{
  "num_hidden_layers": 9,
  "hidden_size": 256,
  "n_experts": 96,
  "experts_per_token": 2,
  "d_expert": 128,
  "d_shared_expert": 128,
  "hidden_act": "swiglu",
  "moe_layers": [2, 4, 6, 8],
  "router_score": "softmax",
  "normalize_top_k": false,
  "routed_scale": 1.0,
  "balance_loss": 0.00227,
  "balance_bias": false,
  "router_cosine_scale": 10.0,
  "init_std_router": 0.0117,
  "lr_router": 0.000741,
  "vocab_size": 16384,
  "norm": "rmsnorm",
  "norm_eps": 1e-06,
  "tie_word_embeddings": false,
  "optimizer": "muon_variant",
  "learning_rate": 0.00217,
  "beta1": 0.9,
  "batch_tokens": [32768, 65536, 131072],
  "max_seq_len": 1024,
  "train_tokens": 263400000,
  "max_steps": 3837,
  "dataset": "wikipedia_en"
}
Below are experts of layer 2 (counted from 0) of a mixture-of-experts language model. Rows are named router (the router's row for the expert) and show model dimensions 128-255. Each number is 200 + 20 x the weight over its row's rms, rounded and kept within 0 to 999.
After each expert's rows: "comes after" lists some tokens at least twice as common just before its tokens as in all text. This comes from a sample of Wikipedia text that the model never trained on. Tokens count by the router's weight.

# expert 53
router,190,192,230,246,205,173,196,203,193,219,205,209,215,190,189,210,191,189,229,234,210,189,182,203,182,163,184,165,221,177,190,189,251,186,162,209,225,183,179,207,206,176,209,223,218,189,223,196,219,217,191,217,198,218,214,222,199,221,226,167,180,193,197,192,183,215,187,201,179,166,208,205,187,171,232,179,208,223,199,206,231,202,186,196,195,198,185,212,225,174,225,193,208,184,174,218,197,211,214,245,217,218,201,167,172,177,183,215,158,166,191,198,208,191,233,208,201,197,197,204,196,204,192,200,195,180,211,202
comes after: " S", " St", " Z", " R", " Sh", " Ch"

# expert 27
router,175,238,227,186,181,197,203,220,199,194,214,195,168,210,233,179,186,191,182,219,158,222,215,179,235,178,196,204,208,210,232,190,222,173,180,193,165,150,205,206,219,170,235,216,210,226,179,207,172,172,170,213,179,193,164,197,224,209,203,201,228,207,216,202,201,197,165,230,203,224,207,218,235,201,204,189,193,197,189,202,209,194,195,223,175,190,169,229,231,233,181,199,214,221,198,183,194,170,176,212,200,164,216,214,232,218,179,205,205,221,207,211,148,219,188,190,191,227,161,193,226,204,178,183,203,185,203,180
comes after: " the", " of", ",", " in", "The", " The"

# expert 13
router,205,177,158,183,227,205,195,261,202,210,170,229,186,193,191,197,209,218,219,236,203,208,198,193,217,219,196,185,170,206,167,189,187,166,213,182,227,157,213,175,193,226,196,200,190,170,182,186,190,142,185,188,202,175,196,230,213,215,208,228,197,194,211,190,208,180,220,196,183,240,186,197,207,187,192,208,146,196,214,189,226,215,204,174,187,211,214,218,176,182,179,212,190,206,184,183,174,193,232,185,193,193,186,189,187,186,204,200,213,215,204,202,190,199,201,212,208,192,212,228,190,196,168,210,209,175,166,214
comes after: "′", "°", " Cor", ".", "″", "7"

# expert 82
router,187,248,180,169,153,181,197,206,212,203,189,200,198,202,206,204,193,221,216,184,179,219,214,203,212,220,193,215,223,190,176,223,216,210,193,231,212,187,206,205,214,203,177,197,248,241,188,230,167,193,178,202,194,180,188,188,229,184,208,195,202,180,198,229,179,209,165,216,193,154,207,187,214,192,202,161,228,187,209,210,212,188,172,216,192,193,198,210,235,192,174,189,217,194,208,204,201,208,170,200,189,183,205,184,242,243,205,173,190,210,187,213,185,226,203,221,205,178,192,203,216,196,221,179,218,206,204,172
comes after: "-", "\n", "|", "=", "===", ":"

# expert 22
router,214,233,226,212,163,220,224,190,185,217,172,189,203,182,194,188,207,218,202,202,210,234,210,193,211,195,263,212,192,236,201,183,215,222,193,171,159,195,209,205,188,196,190,200,213,226,178,207,204,184,248,203,211,187,196,210,224,194,191,232,197,230,171,189,191,184,191,185,205,226,203,205,173,229,193,223,210,201,191,185,165,203,204,194,188,229,247,226,265,209,193,180,231,178,188,215,190,193,189,214,183,182,187,178,225,229,205,196,229,220,188,212,210,210,190,200,212,166,196,217,213,217,220,184,199,231,232,205
comes after: " of", " for", " with", " in", " Women", " and"

# expert 5
router,195,225,207,199,139,196,197,214,213,180,176,204,200,225,175,201,224,228,206,194,165,215,208,207,176,233,176,188,188,209,211,227,189,193,177,187,198,185,209,216,170,188,171,201,202,200,183,205,176,221,228,242,196,185,163,181,234,194,211,171,204,215,179,174,201,208,185,220,226,175,218,201,163,227,151,200,211,176,205,191,217,228,185,201,155,238,193,198,230,189,173,174,234,232,248,196,212,186,220,174,203,219,198,199,215,210,214,220,183,255,217,223,215,223,200,212,201,221,190,194,226,181,185,221,213,181,233,208
comes after: "\n", " also", "History", " career", " life", " ="

# expert 70
router,186,247,193,212,163,198,213,171,202,222,186,168,199,169,195,191,188,217,184,212,196,196,214,200,192,217,198,184,195,212,231,199,195,204,193,173,180,218,201,203,201,193,200,213,196,202,185,200,183,195,232,199,212,183,195,191,213,188,214,189,194,202,200,233,210,192,175,198,237,208,226,206,190,183,217,210,167,194,182,150,179,264,190,197,181,222,201,180,229,182,194,189,211,209,226,201,200,167,219,176,178,231,203,213,225,213,173,194,196,212,235,237,210,199,229,217,185,246,180,199,185,205,185,183,176,209,210,201
comes after: " |", ")", ";", "|---|---|---|---|---|---|", "\"", "'"

# expert 50
router,172,180,221,221,181,184,219,189,214,215,196,224,183,215,225,193,227,238,211,184,213,156,198,176,172,190,189,229,190,207,211,176,240,197,184,226,234,201,238,197,197,217,185,209,229,175,216,239,170,197,217,194,149,197,186,213,183,198,231,189,205,186,190,164,192,174,173,193,216,204,211,207,181,200,202,167,193,192,210,179,221,200,217,195,210,247,209,210,231,191,191,206,182,178,206,214,162,207,205,208,185,212,234,210,220,197,164,160,213,183,175,224,170,189,204,207,164,196,189,227,201,175,233,233,220,194,183,180
comes after: "–", ".", " (", "-", "+", "^{"

# expert 12
router,183,224,191,203,162,213,214,194,205,176,176,184,196,157,181,186,185,214,186,212,191,212,201,206,188,213,184,209,186,202,211,179,184,210,210,173,177,218,202,193,162,182,191,201,179,223,187,239,195,194,238,167,234,191,172,170,200,193,198,189,200,188,185,228,204,213,154,215,228,207,241,213,203,184,167,233,183,188,187,159,205,235,206,185,171,217,206,179,241,198,202,178,212,213,229,195,182,172,205,184,182,213,197,206,212,225,193,197,186,201,219,216,211,205,220,231,171,224,192,194,201,227,183,198,187,232,242,191
comes after: " |", "\n", ")", "|---|---|---|---|", ";", "|---|---|---|"

# expert 73
router,183,206,205,184,189,226,217,192,201,178,206,185,201,177,201,171,204,216,206,207,156,187,231,197,192,201,158,218,201,187,191,232,178,224,177,171,186,182,194,212,187,179,207,197,193,200,209,213,202,200,223,199,219,203,186,187,203,215,178,182,218,167,187,210,202,211,188,203,219,174,206,260,206,163,175,232,167,150,201,228,185,209,244,195,177,205,191,178,197,193,217,197,193,221,215,219,203,164,249,168,199,211,192,187,208,201,162,173,190,235,228,216,210,197,215,218,167,241,178,183,208,247,186,206,186,208,201,188
comes after: ".", "\n", ")", ").", "\".", ".\""

# expert 78
router,208,214,204,211,160,195,177,178,228,191,208,198,181,190,213,186,162,224,199,200,203,246,194,242,205,186,219,210,211,220,201,152,198,188,212,195,213,225,193,192,196,195,197,189,212,224,180,220,186,200,198,192,198,208,194,209,194,189,225,217,190,197,197,180,198,187,142,206,213,245,224,193,198,207,203,224,189,176,215,154,168,241,152,199,204,233,204,214,209,193,182,188,180,217,214,191,217,200,183,196,183,235,206,192,222,206,214,184,240,211,195,215,207,201,221,205,209,195,190,231,162,201,210,189,154,169,195,171
comes after: " |", ";", " 3", " 6", " 5", " 4"

# expert 14
router,156,204,179,212,184,236,214,190,212,217,201,225,173,193,206,202,197,217,198,188,232,186,195,222,168,195,179,215,160,215,225,174,233,237,172,228,205,215,233,199,188,184,178,221,208,209,177,198,162,210,217,157,173,217,233,214,191,182,230,173,199,188,194,183,218,209,151,202,211,222,216,192,172,199,216,200,199,208,203,170,212,243,191,206,228,227,210,222,211,204,215,177,195,213,203,207,156,186,182,189,165,220,225,206,192,192,185,186,222,198,195,191,217,205,215,193,190,190,180,196,184,207,211,203,202,202,159,182
comes after: " |", "–", ";", " –", " (", "|"

# expert 40
router,177,168,219,173,204,229,221,209,242,176,231,221,169,210,210,200,175,219,196,200,180,205,214,212,193,210,196,189,194,216,222,162,217,227,197,166,215,202,219,192,176,193,164,221,201,203,174,216,205,202,216,168,209,210,209,236,202,210,214,198,185,197,193,175,190,184,192,186,198,208,216,212,203,194,176,200,176,220,241,201,146,222,201,146,222,229,212,208,187,199,185,200,208,197,201,199,208,223,209,177,175,196,210,204,200,237,192,202,233,216,198,200,208,203,215,217,178,214,194,214,191,206,239,185,196,212,195,176
comes after: ",", "),", " /", "\",", " –", "8"

# expert 3
router,192,204,198,258,206,183,193,164,186,221,183,226,206,239,179,233,202,193,228,229,198,189,173,197,187,183,196,185,228,194,205,201,212,190,183,211,217,192,193,216,236,222,188,220,212,192,207,191,169,214,182,193,193,158,202,192,218,207,229,162,168,186,175,197,180,201,182,185,228,195,209,198,188,155,252,182,209,224,197,222,201,188,163,225,200,204,211,189,208,203,221,197,232,183,172,186,222,189,238,218,210,188,196,156,222,187,179,198,195,182,168,175,195,208,221,198,194,175,220,209,176,232,201,233,190,172,185,202
comes after: " T", " P", " H", " B", "T", " M"

# expert 24
router,172,240,211,186,189,188,210,204,188,204,205,188,158,216,229,202,177,194,187,205,165,194,203,197,233,175,183,195,223,197,205,205,244,178,166,195,202,182,214,245,211,199,197,208,211,231,184,196,160,188,160,225,208,176,198,183,211,199,201,208,180,198,225,210,165,203,163,232,200,212,193,205,222,238,215,195,204,226,189,223,203,212,182,195,199,177,195,223,228,244,191,188,197,217,221,177,187,181,170,195,203,194,197,217,234,255,215,172,207,216,198,204,158,212,192,212,197,205,195,199,211,211,201,172,193,187,204,173
comes after: " of", "=", ",", " the", ":", "-"

# expert 31
router,184,224,196,184,193,243,176,235,196,181,193,215,170,227,221,161,195,226,199,219,161,191,201,171,178,190,191,203,221,187,215,186,207,224,209,201,185,170,213,167,181,148,182,178,214,202,166,200,225,204,193,199,162,189,184,193,232,199,208,213,211,184,196,220,151,179,181,182,215,168,206,235,193,211,203,177,179,198,197,162,208,222,207,187,185,200,169,213,218,189,185,187,233,202,202,222,226,236,196,205,175,236,214,189,200,208,180,199,230,205,241,205,210,238,173,196,199,228,165,210,223,202,185,162,213,208,245,190
comes after: ".", ",", " that", " where", " when", " which"

# expert 74
router,171,219,174,190,181,219,227,194,198,211,202,188,183,171,176,172,238,192,204,198,177,191,202,196,233,243,201,215,190,214,199,214,194,244,221,211,171,211,220,186,188,181,213,208,179,205,156,235,185,215,195,208,188,201,174,193,235,180,180,159,187,224,183,207,199,191,198,199,204,154,228,191,174,209,188,214,194,169,186,213,160,232,223,234,175,216,244,202,200,186,193,227,233,214,195,231,181,180,151,213,199,199,238,231,200,217,182,171,181,206,219,214,212,178,197,215,195,220,215,197,190,176,218,202,223,219,207,169
comes after: "\n", ">", "rap", "left", "right", "vert"

# expert 47
router,180,196,212,230,185,221,192,180,222,194,167,210,194,202,186,182,217,197,199,170,204,174,199,198,161,219,172,219,139,211,194,212,217,228,198,223,183,171,217,212,208,180,198,226,195,219,201,194,171,213,190,173,181,264,219,200,212,163,224,202,189,203,209,205,198,167,185,198,200,229,227,176,192,199,200,209,213,157,221,157,198,247,172,214,232,216,173,227,194,186,182,176,197,204,210,188,170,187,223,198,202,229,231,205,208,178,176,198,208,208,177,221,204,181,198,185,178,199,202,190,211,195,214,190,174,176,161,195
comes after: " |", "|", ";", ":", "N", " ft"

# expert 88
router,195,221,211,193,193,239,202,173,219,207,201,219,180,205,199,201,184,198,191,149,195,203,193,209,191,190,184,202,160,228,215,185,216,202,184,214,191,162,227,205,203,186,180,227,207,230,183,188,172,202,201,173,190,239,210,205,190,168,222,208,211,205,209,188,172,186,179,206,176,233,235,210,208,194,207,239,202,207,244,192,209,200,177,201,207,209,173,219,198,196,196,205,190,221,199,214,183,205,214,190,203,231,215,206,202,212,188,167,212,242,200,220,190,178,182,171,192,221,207,194,162,189,189,200,192,171,158,161
comes after: " |", ":", "|", ";", " on", " ("

# expert 26
router,193,233,156,234,163,183,171,199,227,194,210,194,177,176,179,167,222,226,225,194,187,200,192,223,203,222,199,215,191,204,182,211,198,218,222,203,200,208,183,187,222,189,199,200,205,220,213,222,146,201,198,167,210,189,189,218,232,173,230,194,214,196,195,226,214,166,211,219,192,180,238,190,197,199,185,170,208,165,255,178,180,242,183,222,198,205,197,186,220,164,177,177,213,198,190,208,190,210,176,212,222,192,211,219,220,210,184,145,224,254,189,198,198,212,201,231,216,203,215,231,209,177,235,193,194,191,179,187
comes after: "|", "-", "\n", " |", " Total", " 100"

# expert 84
router,198,231,211,214,190,172,201,151,162,253,197,206,188,241,195,209,188,191,222,222,202,184,165,205,180,199,196,202,216,150,207,193,218,173,184,205,214,213,192,220,234,209,187,226,216,195,221,205,173,189,206,225,178,159,211,226,194,218,224,161,198,208,194,210,182,211,185,190,175,204,193,207,191,173,259,176,214,193,225,225,203,202,182,208,186,220,203,168,210,200,212,226,214,203,192,189,205,187,229,214,210,188,177,170,175,182,173,187,167,181,191,228,193,200,205,207,177,218,182,195,173,211,207,233,171,171,207,212
comes after: " D", " C", "M", " M", "C", " F"

# expert 2
router,200,222,207,186,166,183,210,203,210,201,152,195,196,202,225,175,206,195,213,208,197,210,214,201,201,210,220,181,199,197,192,166,190,185,175,175,191,179,211,207,184,207,184,226,173,215,184,235,148,198,207,204,181,194,189,217,240,174,197,180,192,206,174,217,224,246,208,192,213,189,214,198,206,225,212,216,182,183,224,154,193,224,178,182,181,235,190,235,246,167,168,213,207,205,244,184,189,189,202,171,203,189,189,209,191,215,231,207,182,195,211,204,206,208,199,229,200,205,200,205,196,157,202,197,182,153,212,204
comes after: ")", "Personal", "-", "General", "i", "See"